{
  "num_hidden_layers": 9,
  "moe_layers": [0, 1, 2, 3, 4, 5, 6, 7, 8],
  "num_attention_heads": 5,
  "norm_place": "pre",
  "init_std_o": 0.0,
  "warmup_steps": 345,
  "dataset": "wikipedia_en"
}
Below are experts of layer 2 (counted from 0) of a mixture-of-experts language model. Rows are named router (the router's row for the expert), gate (a neuron's input weights, with its number), up (a neuron's input weights, with its number), down (a neuron's output weights, with its number) and show model dimensions 160-319. Each number is 200 + 30 x the weight over its row's rms, rounded and kept within 0 to 999.
After each expert's rows: a language model's description of what the expert responds to. This comes from a sample of Wikipedia text that the model never trained on.

# expert 60
router,172,241,141,194,156,248,172,258,197,199,199,243,193,185,161,210,214,233,158,154,234,210,246,187,234,178,195,230,241,170,172,221,242,199,210,160,176,252,225,163,162,153,174,195,169,196,135,150,215,203,218,180,202,180,185,211,208,225,204,167,240,188,181,161,202,199,241,164,200,204,231,164,196,224,227,227,205,237,241,169,216,160,212,208,155,215,192,228,223,189,213,220,213,247,194,195,261,188,217,172,260,175,231,170,190,176,239,200,230,175,239,248,202,160,207,182,220,238,211,214,181,153,192,227,250,193,178,195,200,160,168,158,246,163,202,248,201,161,224,216,166,177,177,209,210,170,246,215,176,229,188,217,196,225,177,208,225,153,233,178
gate4,213,232,188,206,195,188,180,192,171,231,119,223,251,199,228,247,221,197,193,200,160,148,191,181,164,228,202,202,167,181,203,185,202,191,164,197,233,175,183,189,178,235,178,207,171,241,213,202,177,200,199,260,231,181,180,234,185,240,154,204,219,151,218,163,152,159,266,211,177,158,202,172,198,187,206,268,196,217,220,184,213,206,200,236,221,218,243,174,212,231,111,192,228,172,137,181,208,122,186,202,228,243,171,225,222,154,210,213,234,238,193,214,241,223,240,189,233,217,210,192,190,240,230,169,237,222,167,112,244,216,213,198,200,264,218,227,212,173,146,262,201,192,184,205,210,184,193,192,198,145,175,209,127,197,195,178,213,211,171,202
up4,256,228,221,151,209,216,191,189,145,224,125,216,210,155,203,234,224,212,235,186,175,147,183,265,213,237,227,226,141,173,207,218,194,146,166,191,210,173,184,181,188,228,233,172,157,206,201,175,181,177,223,216,233,229,200,245,248,164,183,199,159,180,214,177,172,220,220,158,167,140,192,214,216,222,214,264,181,224,187,215,181,180,192,214,206,192,166,216,226,184,125,207,240,204,152,207,181,197,206,230,239,214,187,194,250,207,215,212,234,240,216,186,183,224,208,223,198,213,225,287,220,222,220,208,214,247,183,178,240,172,224,154,160,271,188,214,240,173,190,230,216,213,203,194,164,190,226,213,269,172,243,211,168,213,208,203,212,202,141,177
down4,166,238,259,209,185,188,242,165,174,188,214,215,176,229,205,152,218,188,145,220,210,196,210,179,222,189,231,197,229,199,202,222,179,237,239,207,183,191,209,153,184,155,193,203,209,147,184,206,222,265,182,197,249,218,236,223,253,205,190,203,211,216,249,215,158,231,229,167,195,199,202,213,176,151,199,182,248,180,170,190,207,241,260,202,226,184,194,213,175,182,190,250,171,240,165,229,146,165,215,189,148,185,247,178,213,211,236,211,215,203,202,249,167,233,192,190,211,188,232,170,203,239,197,177,194,128,167,182,194,186,192,184,240,175,196,158,146,197,202,204,172,208,196,186,143,123,248,151,231,159,236,186,233,238,174,207,163,289,184,208
What it handles: Indefinite articles and quantifiers a, an, one, another, every, usually after is, was, as or a comma introducing a description.

# expert 52
router,211,217,232,183,205,182,208,230,166,209,256,239,148,221,174,165,157,225,160,197,200,208,178,199,205,187,212,242,222,188,202,169,281,226,207,159,184,203,149,229,166,212,165,200,239,211,198,235,209,177,218,239,239,194,196,191,187,165,202,191,136,224,210,224,131,182,170,203,213,198,245,152,211,248,227,213,182,179,209,199,147,216,220,221,214,173,205,213,234,227,247,177,185,185,133,227,239,217,183,192,185,233,249,231,220,153,237,188,212,186,170,239,217,215,169,242,219,241,190,154,164,177,185,238,216,224,175,194,238,186,234,209,149,190,205,192,181,266,196,207,159,191,188,163,143,186,173,189,232,205,167,221,262,159,173,190,183,219,200,285
gate0,188,221,210,268,229,156,229,225,148,257,214,245,170,215,192,185,222,197,224,179,182,147,174,266,182,193,196,228,189,178,182,214,190,186,219,161,166,207,227,220,206,247,156,215,168,174,189,270,177,215,192,205,232,191,211,188,196,204,147,200,171,193,214,175,168,204,217,165,201,131,254,178,260,258,203,217,125,223,203,224,166,192,175,194,168,189,194,229,174,178,229,239,226,204,180,216,231,161,234,190,194,190,229,184,213,132,144,190,242,151,170,231,179,161,180,177,212,225,156,218,178,178,169,193,215,201,193,146,194,198,213,202,143,221,208,206,186,259,180,223,171,202,199,171,154,197,197,260,228,206,197,191,224,142,226,210,196,144,217,249
up0,184,226,188,263,156,165,180,184,198,285,161,259,234,145,212,220,253,205,238,237,205,136,183,240,215,224,202,214,225,160,197,168,170,226,182,161,153,175,204,211,213,197,199,176,140,152,161,152,197,189,215,202,196,171,196,215,177,186,164,175,187,186,213,188,196,199,221,160,213,169,211,168,181,214,190,181,184,194,193,219,200,211,207,182,179,182,258,211,171,202,173,181,245,203,213,185,174,148,186,173,172,186,173,205,234,228,192,172,225,174,195,226,197,189,174,205,177,199,181,200,206,162,215,196,227,188,197,169,190,192,164,278,200,222,232,168,199,240,209,234,205,221,198,206,137,161,175,243,225,202,221,168,170,192,234,225,223,274,276,237
down0,190,211,237,209,174,119,207,184,203,186,160,144,200,238,195,205,177,244,194,210,204,171,223,206,212,169,207,194,230,223,218,216,148,171,231,196,151,153,239,220,202,206,240,260,206,190,207,257,197,245,92,196,257,203,123,233,213,238,205,196,205,184,166,208,207,224,285,194,154,211,156,250,233,175,212,191,265,192,157,224,215,218,204,190,219,206,225,208,233,239,177,201,198,234,170,171,176,186,202,172,131,227,240,202,151,214,236,223,164,229,210,275,157,190,219,182,178,194,160,212,177,213,158,210,225,224,187,162,193,188,192,187,196,150,173,180,168,146,247,176,146,188,237,196,230,178,231,218,188,186,126,205,180,193,195,258,190,188,193,189
What it handles: Single-digit numbers, mostly 1–4, in scores, table cells, rounds, ordinals and ISBNs, such as 2nd, 3rd century, 2–1.

# expert 21
router,202,254,169,190,237,228,191,189,251,169,254,136,160,233,158,221,229,226,242,216,186,181,223,168,179,190,172,186,187,228,205,192,230,232,170,189,157,162,240,215,250,183,166,168,191,254,150,240,210,203,191,188,191,187,224,167,238,225,196,185,236,222,185,179,143,234,193,204,216,238,190,170,177,166,187,220,131,265,229,180,177,170,199,244,135,246,181,212,208,176,200,177,223,231,236,197,176,219,213,133,242,208,142,254,160,194,185,223,170,195,225,219,115,188,211,174,252,180,162,221,156,236,213,169,181,168,227,214,177,163,148,226,212,139,243,233,216,205,212,213,238,175,188,206,232,228,199,187,187,162,173,145,161,210,219,160,211,152,165,175
gate0,209,203,157,248,180,211,166,222,224,163,212,222,162,216,225,247,189,204,179,210,222,213,241,201,177,240,216,180,202,180,194,188,209,267,187,193,174,172,154,226,183,223,202,190,192,225,158,135,210,138,194,248,196,198,172,189,215,246,218,219,191,151,190,198,179,182,194,287,164,179,248,147,122,171,191,193,232,185,189,214,224,215,218,183,183,223,206,180,199,225,197,184,200,163,202,222,224,190,164,142,245,162,184,247,231,224,206,183,224,234,183,204,227,185,122,126,212,215,196,218,169,188,226,215,230,214,203,184,223,180,187,222,187,228,212,229,171,233,142,232,212,189,208,144,286,189,199,124,105,190,191,162,134,169,157,210,193,222,201,202
up0,211,172,163,166,219,215,185,143,250,122,157,151,211,255,172,230,208,195,170,197,204,208,216,162,178,221,161,172,235,227,105,195,168,259,163,250,224,229,156,223,225,169,190,195,194,225,185,183,197,155,195,178,169,270,207,149,285,244,192,207,205,195,180,179,195,206,192,221,171,220,173,189,181,196,200,156,208,195,190,186,226,228,238,201,177,238,170,245,123,181,255,175,222,162,235,186,185,275,235,189,194,183,206,229,200,193,167,199,141,202,189,223,183,159,207,248,222,185,208,201,201,183,217,196,215,231,194,200,216,152,198,228,228,236,259,189,208,185,267,243,195,177,176,195,201,201,252,207,175,216,188,182,197,198,210,236,206,232,216,244
down0,209,143,203,197,223,184,177,189,148,194,158,217,175,149,186,175,223,167,191,238,217,152,213,168,200,218,206,234,181,129,175,193,217,210,238,196,185,146,154,229,171,204,212,199,220,237,152,149,216,268,216,196,168,194,194,241,249,138,185,216,213,154,203,235,228,262,195,223,164,212,174,170,211,194,226,169,189,156,192,207,240,171,151,133,262,181,162,196,246,201,155,225,177,169,226,197,176,211,204,216,193,194,222,274,182,179,195,224,149,227,210,228,208,204,182,223,205,195,184,231,190,193,188,195,164,197,170,282,201,164,153,253,199,179,229,168,220,228,220,165,219,200,205,292,203,198,190,223,197,187,219,180,202,192,214,179,262,173,192,226
What it handles: Commas in narrative prose, especially after opening date phrases like In August 1920, and before clauses with he, the, but.

# expert 7
router,205,186,179,257,177,227,185,173,211,129,219,207,169,257,160,208,171,238,202,256,215,241,184,213,246,145,134,260,176,186,268,195,222,153,224,214,195,138,196,198,215,250,230,170,233,222,173,238,220,203,154,146,180,186,181,263,190,182,175,272,187,190,195,218,214,191,215,280,208,226,194,206,130,177,252,189,169,211,233,165,229,174,230,229,223,214,212,190,139,217,202,189,180,214,223,181,216,210,194,146,163,225,216,202,245,213,213,245,207,216,161,216,208,177,172,165,213,219,252,186,231,188,189,197,175,182,195,197,252,273,189,130,219,190,199,167,191,240,193,183,261,178,118,201,201,161,203,182,194,189,185,153,186,208,174,168,193,184,200,207
gate0,191,203,225,227,159,230,163,184,155,221,178,219,266,234,136,140,269,224,198,219,195,178,196,168,179,181,204,214,198,213,177,202,205,197,174,267,213,219,143,169,180,221,172,159,169,252,227,207,189,209,163,197,208,198,221,165,228,238,199,218,188,171,213,199,185,228,234,192,214,158,193,173,173,155,202,128,192,143,244,213,192,216,164,178,176,208,210,276,214,222,226,142,152,210,226,185,216,145,192,206,276,205,204,195,165,193,227,209,164,200,243,179,239,216,237,186,187,197,197,159,226,255,189,210,213,182,137,190,145,167,239,167,177,200,146,212,220,128,198,209,218,248,133,238,213,241,166,198,240,163,157,206,186,176,197,222,222,170,170,239
up0,181,172,162,180,142,173,222,200,252,215,170,198,192,266,217,179,150,161,250,142,195,246,218,254,243,188,171,166,213,207,191,162,166,214,178,144,162,199,240,207,231,184,224,234,235,129,254,213,223,167,232,206,201,208,199,210,218,219,165,192,189,147,244,156,242,183,153,174,215,224,179,202,229,228,153,201,183,210,175,188,198,182,213,208,182,192,169,152,128,250,176,234,197,220,196,172,208,201,216,211,174,180,243,236,172,213,232,155,203,172,170,197,234,170,230,251,142,173,182,185,250,189,203,184,212,186,203,283,182,205,215,220,175,249,190,234,155,190,258,160,135,213,209,147,216,169,226,264,177,223,236,202,167,201,213,207,202,183,258,195
down0,203,164,230,174,197,212,188,206,184,236,186,167,241,231,242,200,254,202,142,125,157,255,213,192,207,261,190,258,190,196,204,227,201,195,188,243,228,152,242,140,149,231,201,205,198,184,184,191,166,149,165,157,177,213,203,191,262,226,232,178,212,198,208,219,203,269,208,203,236,170,246,233,188,170,203,220,214,189,147,151,214,169,180,221,189,218,195,183,171,226,235,150,233,214,197,208,175,142,177,189,189,231,170,203,244,224,211,294,226,200,176,208,183,207,158,180,185,245,243,219,231,214,203,196,183,160,186,190,157,249,232,206,177,201,204,263,194,179,200,195,183,216,241,208,207,266,190,168,229,162,244,149,155,209,191,235,157,192,188,198
What it handles: Head nouns and modifiers inside names of organizations, places and countries, such as Society, University, South, Institute, Country code.

# expert 57
router,212,167,261,180,230,208,171,158,185,235,216,239,216,222,185,152,220,231,259,190,195,231,181,260,183,209,157,194,236,176,212,216,145,161,225,182,188,210,199,196,190,226,181,225,203,164,223,235,220,187,205,226,154,225,212,207,174,203,244,173,173,197,186,224,235,212,231,178,218,239,198,185,190,213,194,245,200,193,138,232,223,193,175,173,222,228,230,170,184,182,227,242,233,210,214,226,260,191,231,198,141,225,228,165,243,223,231,129,213,262,172,181,251,206,241,160,219,171,176,179,215,193,173,181,128,239,194,184,172,189,205,240,163,188,203,215,165,185,221,167,217,218,222,215,228,211,174,230,182,169,205,205,158,205,192,205,183,169,246,242
gate1,234,236,193,143,165,222,223,240,218,189,170,246,198,153,250,229,223,186,190,208,212,208,206,218,176,234,164,220,176,212,214,155,206,221,193,205,171,235,227,163,248,229,254,193,234,201,220,169,191,185,215,207,169,183,208,221,216,224,205,156,242,263,238,236,197,219,221,216,163,249,241,144,247,174,179,186,200,205,184,223,196,155,250,172,194,259,245,218,212,230,203,186,239,193,212,221,193,200,206,221,198,204,191,152,175,227,245,217,265,174,227,182,190,218,275,245,207,223,224,196,203,179,206,262,172,244,189,240,251,166,203,263,255,200,238,156,232,194,169,153,226,205,219,168,240,176,195,225,183,207,179,160,189,155,232,209,223,247,257,180
up1,227,178,150,226,187,154,177,192,188,209,143,190,233,210,257,155,247,237,248,168,220,179,204,216,211,249,208,187,215,185,181,199,185,216,187,144,194,214,175,232,203,205,190,164,166,215,193,189,178,188,156,259,179,180,265,211,217,177,248,217,192,230,192,207,175,212,210,233,159,191,216,206,168,257,236,167,238,221,213,321,187,257,195,242,156,145,203,130,212,189,189,208,247,202,194,198,228,194,173,190,191,194,202,219,180,188,180,196,201,202,222,212,261,205,194,214,192,271,236,180,211,166,213,250,225,247,146,240,204,208,223,218,214,260,192,222,238,218,187,170,212,207,218,223,227,223,192,202,190,206,206,262,168,218,178,180,232,213,174,265
down1,209,133,205,235,190,162,196,238,218,227,218,184,97,176,247,254,173,170,203,137,236,190,198,217,215,195,236,144,188,206,177,166,190,166,196,184,198,222,202,193,205,197,223,214,173,213,253,166,188,224,170,191,232,215,155,205,218,193,234,204,211,138,189,169,229,192,191,218,227,158,225,185,209,236,273,188,241,205,203,157,238,174,201,129,173,244,218,201,161,137,184,169,163,179,139,188,275,209,218,172,206,180,215,210,231,233,168,165,198,170,196,199,202,177,177,218,234,165,195,191,222,184,208,212,193,115,143,216,209,165,191,115,172,207,139,238,235,215,236,203,227,181,212,150,210,215,166,182,163,147,231,184,160,230,202,199,196,263,195,209
What it handles: Continuation pieces after a starting letter like R, W, Bl, such as R-ood, bl-own, W-itch, plus ″W in coordinates.

# expert 53
router,185,254,171,209,153,197,219,183,237,198,204,231,198,155,201,234,227,218,181,193,183,200,208,246,176,191,206,196,171,189,229,210,217,168,188,188,148,245,209,235,239,202,191,206,199,151,250,191,196,185,190,216,213,215,213,257,197,151,197,188,174,193,186,173,216,239,192,182,276,259,155,169,177,196,184,216,196,191,156,189,204,160,185,173,213,161,185,212,252,193,157,180,196,223,214,177,197,201,224,175,216,210,206,255,197,197,242,178,227,198,215,165,160,157,257,177,184,150,188,139,215,217,145,188,214,193,180,225,211,196,237,268,117,196,164,207,188,158,237,189,259,203,175,218,266,242,193,236,183,194,236,206,177,155,204,175,173,246,221,192
gate1,242,199,191,103,197,174,240,154,161,167,164,218,226,205,236,171,223,259,212,152,193,150,162,260,231,200,225,202,224,206,184,261,191,173,166,236,199,209,173,187,212,229,231,195,218,237,184,174,200,163,257,202,206,188,213,277,202,208,240,193,156,242,212,192,221,239,163,247,246,212,209,184,188,186,224,173,150,219,197,203,171,191,224,230,205,197,180,203,243,204,195,207,212,206,175,247,182,226,221,162,193,197,178,196,206,204,268,191,121,214,224,196,208,236,257,204,220,171,253,249,202,222,211,185,189,175,183,165,229,161,196,190,204,188,195,196,166,197,250,156,215,228,247,244,204,214,184,202,198,173,235,258,216,192,180,145,171,202,224,163
up1,156,143,216,172,175,184,241,213,186,211,202,132,160,232,206,167,223,227,208,173,166,211,231,196,239,179,242,188,203,211,193,188,158,207,212,212,208,220,189,220,224,220,228,200,139,169,166,208,238,204,215,202,191,217,179,254,144,184,210,160,171,164,175,181,234,234,209,149,205,212,211,197,206,134,219,183,181,250,176,212,137,191,258,224,213,199,179,168,195,181,153,171,155,234,189,186,194,279,199,187,163,141,201,182,235,221,217,119,190,210,226,291,193,177,202,193,189,206,253,203,121,213,190,196,213,127,216,181,242,247,213,206,169,215,211,194,177,222,215,228,210,192,190,248,170,185,242,184,217,233,227,191,215,239,186,154,240,184,193,200
down1,228,154,202,271,215,195,186,168,201,210,217,213,179,201,198,156,210,233,169,197,199,212,219,215,211,234,197,175,189,205,187,245,243,174,235,203,202,221,201,196,190,186,194,235,163,247,208,142,260,185,106,194,197,185,188,186,216,253,275,251,240,208,165,234,177,260,199,212,202,246,163,208,166,243,185,201,209,168,150,202,178,188,254,217,212,172,191,267,217,200,189,191,185,197,183,198,238,187,130,196,199,209,190,219,216,163,189,200,214,166,194,149,235,188,200,195,203,197,150,194,191,284,208,185,174,195,230,207,201,178,251,181,245,185,223,156,145,188,232,215,236,153,215,212,181,260,177,156,227,219,202,240,236,229,177,241,200,207,248,217
What it handles: Final pieces of ordinary English words split after a short start, such as -ows in slows, -ing in bulging, -ers in bombers.

# expert 37
router,231,194,167,226,187,202,188,180,189,170,196,213,202,213,176,188,186,157,166,214,218,209,192,173,218,190,166,223,188,217,193,203,182,199,226,185,247,228,203,189,225,189,204,197,183,220,184,164,180,194,197,178,225,233,251,209,210,202,186,233,220,228,279,194,239,198,175,246,229,193,219,222,190,218,222,155,173,197,236,157,200,196,220,233,232,244,215,262,272,211,264,198,254,177,177,224,237,255,213,155,220,246,255,207,257,206,204,228,175,196,215,266,199,149,222,262,205,258,172,246,215,156,147,203,220,157,167,153,238,210,206,242,175,170,204,262,124,241,175,209,199,186,220,187,211,133,242,144,182,122,162,196,212,199,149,177,179,207,250,214
gate1,175,242,183,185,255,212,178,240,293,258,222,242,217,189,209,192,234,235,212,214,160,186,229,196,120,215,188,244,230,220,196,159,193,172,145,232,214,215,207,216,187,241,196,180,230,183,165,193,205,212,200,139,139,198,223,172,195,170,241,203,177,200,204,191,189,266,185,188,164,191,220,199,178,199,216,238,176,168,214,181,196,253,181,213,188,224,218,132,210,167,222,205,231,181,127,218,199,206,206,204,235,152,238,185,163,214,231,201,153,176,242,189,169,177,209,194,139,205,213,216,179,168,225,228,140,201,166,208,226,202,234,181,236,225,189,231,275,222,199,171,217,239,211,214,231,228,227,242,164,134,197,209,176,197,171,190,212,158,172,251
up1,265,164,244,209,172,225,221,189,173,210,207,214,180,178,210,222,216,193,227,192,222,265,212,201,193,225,190,148,204,172,229,192,194,221,225,190,180,195,159,196,198,202,264,234,173,199,230,217,192,137,203,197,265,171,147,178,190,186,167,241,173,239,182,205,195,179,178,211,216,186,220,196,164,232,250,217,184,201,191,183,181,236,203,192,216,200,236,190,211,183,173,214,134,202,211,199,201,221,239,218,300,236,237,170,224,205,205,213,267,202,204,162,153,179,208,209,187,195,180,183,209,248,157,224,168,226,196,187,159,191,150,201,224,192,207,230,167,190,230,192,202,202,254,218,219,207,186,199,165,280,249,173,204,185,194,235,130,221,229,168
down1,259,194,206,149,174,215,199,210,233,230,193,256,208,174,225,157,202,206,211,197,221,186,244,186,184,295,215,215,214,173,203,226,199,207,160,211,212,208,207,191,204,164,193,196,247,206,144,147,165,154,187,213,171,176,81,211,160,145,228,164,220,212,201,172,204,256,256,196,174,175,274,182,174,203,271,227,201,176,174,187,188,182,224,199,210,200,232,229,173,248,247,196,238,181,163,220,213,159,189,144,197,201,182,129,160,257,220,226,159,197,216,214,193,190,180,231,161,216,276,186,221,194,225,205,189,231,206,236,163,205,285,216,193,211,190,200,198,204,193,230,200,219,179,179,188,209,263,145,188,178,198,210,179,190,214,170,210,240,211,175
What it handles: Colons, periods, degree signs and hyphens inside numbers, times and coordinates, such as 1:43, 01:45, 36°, ISBN hyphens.

# expert 14
router,194,231,165,169,217,246,223,189,224,183,232,180,239,202,159,230,172,195,168,218,223,188,190,244,172,173,220,188,217,164,222,200,161,243,193,213,187,160,193,174,182,180,195,181,246,224,152,187,208,232,248,186,145,232,186,183,223,156,190,271,154,192,152,192,140,191,147,225,160,180,208,196,155,244,210,202,209,233,206,194,230,214,144,194,232,212,258,200,165,245,168,214,204,148,228,207,186,161,207,195,256,202,221,150,234,230,197,153,162,201,195,197,191,154,191,165,181,172,199,203,213,232,235,187,204,162,228,204,224,203,197,148,256,177,155,215,179,232,178,212,175,193,159,221,195,192,187,163,161,198,198,188,195,221,163,163,225,182,223,152
gate1,154,234,191,205,229,160,149,220,198,199,242,208,204,239,208,252,209,206,249,243,227,198,134,221,209,196,149,190,148,181,236,188,215,146,200,206,177,203,217,177,192,226,181,197,234,209,204,225,151,156,221,212,255,167,171,264,225,192,190,189,184,150,209,175,181,264,235,195,189,152,183,198,207,162,206,181,191,174,215,239,201,198,177,209,206,269,241,216,249,224,177,173,261,161,175,217,200,189,211,208,195,206,182,215,180,246,215,143,236,196,167,171,199,194,274,246,161,183,256,209,247,105,224,188,113,216,209,165,199,230,220,221,181,199,178,276,229,227,138,174,241,185,239,175,210,164,158,183,219,210,172,195,255,198,193,176,193,216,179,174
up1,187,214,184,193,188,219,192,220,183,197,166,223,153,235,237,207,157,155,184,194,189,232,125,243,164,175,188,157,168,176,159,170,199,202,210,226,211,226,209,196,217,188,210,200,189,216,216,208,220,200,191,195,183,196,156,229,224,169,202,196,222,240,177,164,232,230,188,203,258,205,182,245,211,212,248,196,170,207,197,178,236,235,203,235,173,144,239,196,228,228,181,147,199,183,203,153,153,201,250,215,168,215,244,169,194,188,199,276,197,261,141,171,184,189,168,165,175,232,247,204,260,165,236,215,190,194,227,248,210,141,160,190,211,115,205,231,237,210,260,184,217,238,155,224,171,202,215,221,203,198,187,226,206,191,197,196,199,177,193,171
down1,226,170,196,242,212,223,167,192,212,224,223,229,181,198,178,220,145,166,215,198,198,215,229,195,200,163,196,185,194,182,160,225,169,183,233,251,248,202,190,169,216,212,189,213,182,264,196,166,254,166,222,191,212,263,226,194,255,180,168,226,201,159,225,208,165,234,232,210,202,252,209,189,170,218,177,212,206,211,216,179,232,192,214,238,199,207,166,201,222,192,189,217,208,167,232,208,195,132,183,193,182,243,193,245,242,208,209,187,185,225,157,180,196,157,263,218,122,192,271,176,203,220,202,279,195,182,231,169,213,206,134,217,200,191,243,199,196,161,161,207,142,183,189,175,242,187,245,241,191,199,146,165,177,211,146,194,169,172,228,207
What it handles: Capitalized scope adjectives starting names or headings, such as World (War II), National, American, International, British, plus heading equals signs.

# expert 56
router,205,186,157,217,204,231,217,193,98,152,222,219,222,248,203,217,218,210,187,208,174,194,200,194,200,185,206,203,209,237,212,151,169,209,213,204,228,119,146,220,205,213,186,252,165,241,170,182,200,226,174,183,204,255,171,219,197,140,168,209,176,206,163,227,197,163,229,226,232,129,203,203,238,182,229,209,194,196,219,152,211,237,209,207,244,215,195,217,267,210,242,213,197,221,203,169,200,183,224,180,211,221,195,269,162,244,195,206,186,223,214,196,201,155,212,197,159,229,243,206,215,181,206,186,167,144,196,152,298,208,157,211,188,198,166,227,207,234,225,187,190,177,197,249,261,202,216,191,212,214,229,201,186,203,149,152,226,170,163,215
gate0,236,185,235,186,230,179,229,223,162,165,210,213,179,146,224,171,206,236,147,185,163,149,209,236,176,185,236,204,217,246,257,201,193,235,191,139,200,195,248,195,180,202,224,210,196,243,205,263,249,195,231,195,115,190,259,204,176,161,191,230,234,206,225,223,191,244,187,192,185,205,201,226,209,166,198,170,202,176,211,164,177,171,209,214,210,149,188,250,172,209,192,207,212,185,164,141,194,182,201,179,218,189,264,143,188,181,162,232,202,179,237,239,192,180,163,188,211,203,232,172,218,200,197,230,185,214,198,229,124,190,234,214,150,228,206,170,205,175,188,131,166,222,211,155,215,217,202,238,185,202,221,230,238,193,184,181,195,218,289,170
up0,240,147,219,240,212,224,155,190,155,204,200,176,149,144,221,197,200,231,227,204,261,171,200,190,171,192,252,164,146,188,174,194,154,227,176,189,162,190,199,207,160,192,181,189,202,156,192,203,240,196,240,215,167,240,206,177,198,215,173,186,210,201,201,195,212,212,211,234,164,230,189,234,176,196,185,129,192,269,242,259,145,199,176,251,204,176,194,225,182,178,190,190,199,184,218,159,160,173,254,210,199,199,194,176,156,220,134,140,236,207,171,233,241,141,190,143,186,251,227,249,233,161,240,202,254,241,196,214,203,180,179,217,236,237,170,195,214,180,185,150,199,157,224,210,194,209,239,211,162,216,201,188,232,245,184,213,209,233,231,237
down0,198,219,204,254,185,176,244,183,226,139,204,185,159,197,189,186,248,188,215,217,227,219,220,243,175,159,212,167,183,201,232,145,182,161,196,211,214,195,187,174,207,188,162,245,194,199,229,179,199,152,232,218,139,196,218,196,177,204,211,249,176,216,176,181,240,211,229,201,185,135,232,233,225,199,177,162,217,188,164,187,143,207,240,164,200,211,215,218,172,269,182,168,214,227,197,164,237,168,221,190,212,178,178,153,197,214,201,168,206,234,199,189,189,169,195,194,232,181,139,233,236,156,246,145,206,161,189,167,157,166,128,245,175,183,170,191,152,189,189,193,200,225,187,193,212,213,188,253,218,214,239,166,217,196,217,201,209,150,219,202
What it handles: En dashes in track lists and year ranges, colons, nationality adjectives such as Japanese, Spanish, Turkish, and final é in names.

# expert 12
router,266,181,253,218,149,166,220,167,178,203,211,209,229,173,202,243,172,206,245,219,250,212,168,214,236,194,232,248,163,185,242,178,241,249,151,193,199,186,185,201,206,157,179,226,211,219,224,186,196,149,162,244,219,135,210,245,163,225,160,146,205,212,220,162,171,183,235,231,262,166,215,222,231,228,194,153,185,223,197,187,163,220,205,255,175,196,201,192,273,222,222,218,164,201,233,218,244,211,218,175,163,252,197,153,208,210,166,184,168,241,202,168,226,207,255,245,159,174,233,206,193,183,188,251,225,202,152,191,236,196,203,231,176,261,216,173,150,201,171,222,194,170,233,238,150,157,179,211,232,226,216,237,198,195,199,177,181,199,161,258
gate0,202,199,196,180,178,215,158,235,201,199,164,248,169,206,239,170,211,179,224,230,169,208,194,211,139,200,227,205,218,285,177,184,260,158,201,199,208,206,126,214,170,204,225,231,226,212,205,234,218,191,204,203,224,235,242,183,201,129,229,181,206,175,256,203,171,226,198,209,219,155,177,222,227,155,200,180,165,157,207,226,184,181,160,170,179,237,199,219,216,200,203,195,248,211,125,223,189,214,248,209,164,208,219,170,209,118,136,167,160,147,214,231,190,231,235,208,150,194,217,202,215,207,189,132,184,204,192,194,150,229,203,198,174,175,231,189,199,207,278,174,237,228,229,232,169,234,194,202,195,184,197,222,215,176,181,179,156,209,281,199
up0,137,240,170,181,200,168,215,208,184,157,163,180,148,236,199,200,137,197,207,202,205,173,170,243,173,188,223,197,176,177,218,218,226,232,150,243,200,180,186,219,180,187,198,266,195,231,212,235,232,182,160,184,160,265,170,204,238,153,201,183,198,179,160,214,207,189,210,129,167,206,177,176,244,226,258,232,238,221,241,176,180,161,180,259,193,197,245,194,200,196,211,245,161,149,206,178,194,241,229,193,179,208,208,176,193,158,160,197,211,233,245,208,254,213,184,214,215,206,247,185,216,224,122,212,209,215,178,202,170,239,195,181,202,224,252,187,248,159,203,219,217,210,193,258,182,155,226,193,136,240,189,222,216,130,174,191,169,209,226,194
down0,178,214,179,173,215,207,218,221,163,164,228,222,212,192,212,247,197,207,178,203,170,212,149,185,233,160,176,158,170,210,220,211,227,162,199,197,198,206,188,226,160,218,227,235,199,256,201,222,180,180,210,229,234,197,206,181,198,224,195,215,199,184,138,141,194,235,184,266,208,204,173,194,154,227,161,184,213,224,243,201,247,197,172,215,216,244,210,248,249,220,158,136,203,125,198,203,173,218,238,205,204,202,124,200,226,192,213,218,219,242,198,219,195,237,158,239,162,175,237,220,200,187,216,218,223,151,171,148,173,186,170,191,162,208,266,213,198,155,187,158,198,139,170,229,179,220,190,173,199,162,162,185,231,182,152,196,260,210,218,253
What it handles: Standalone or trailing integers from 5 to 19, especially 9, in dates, ordinals, scores and table cells: 9 June, 14th-century, 9–0.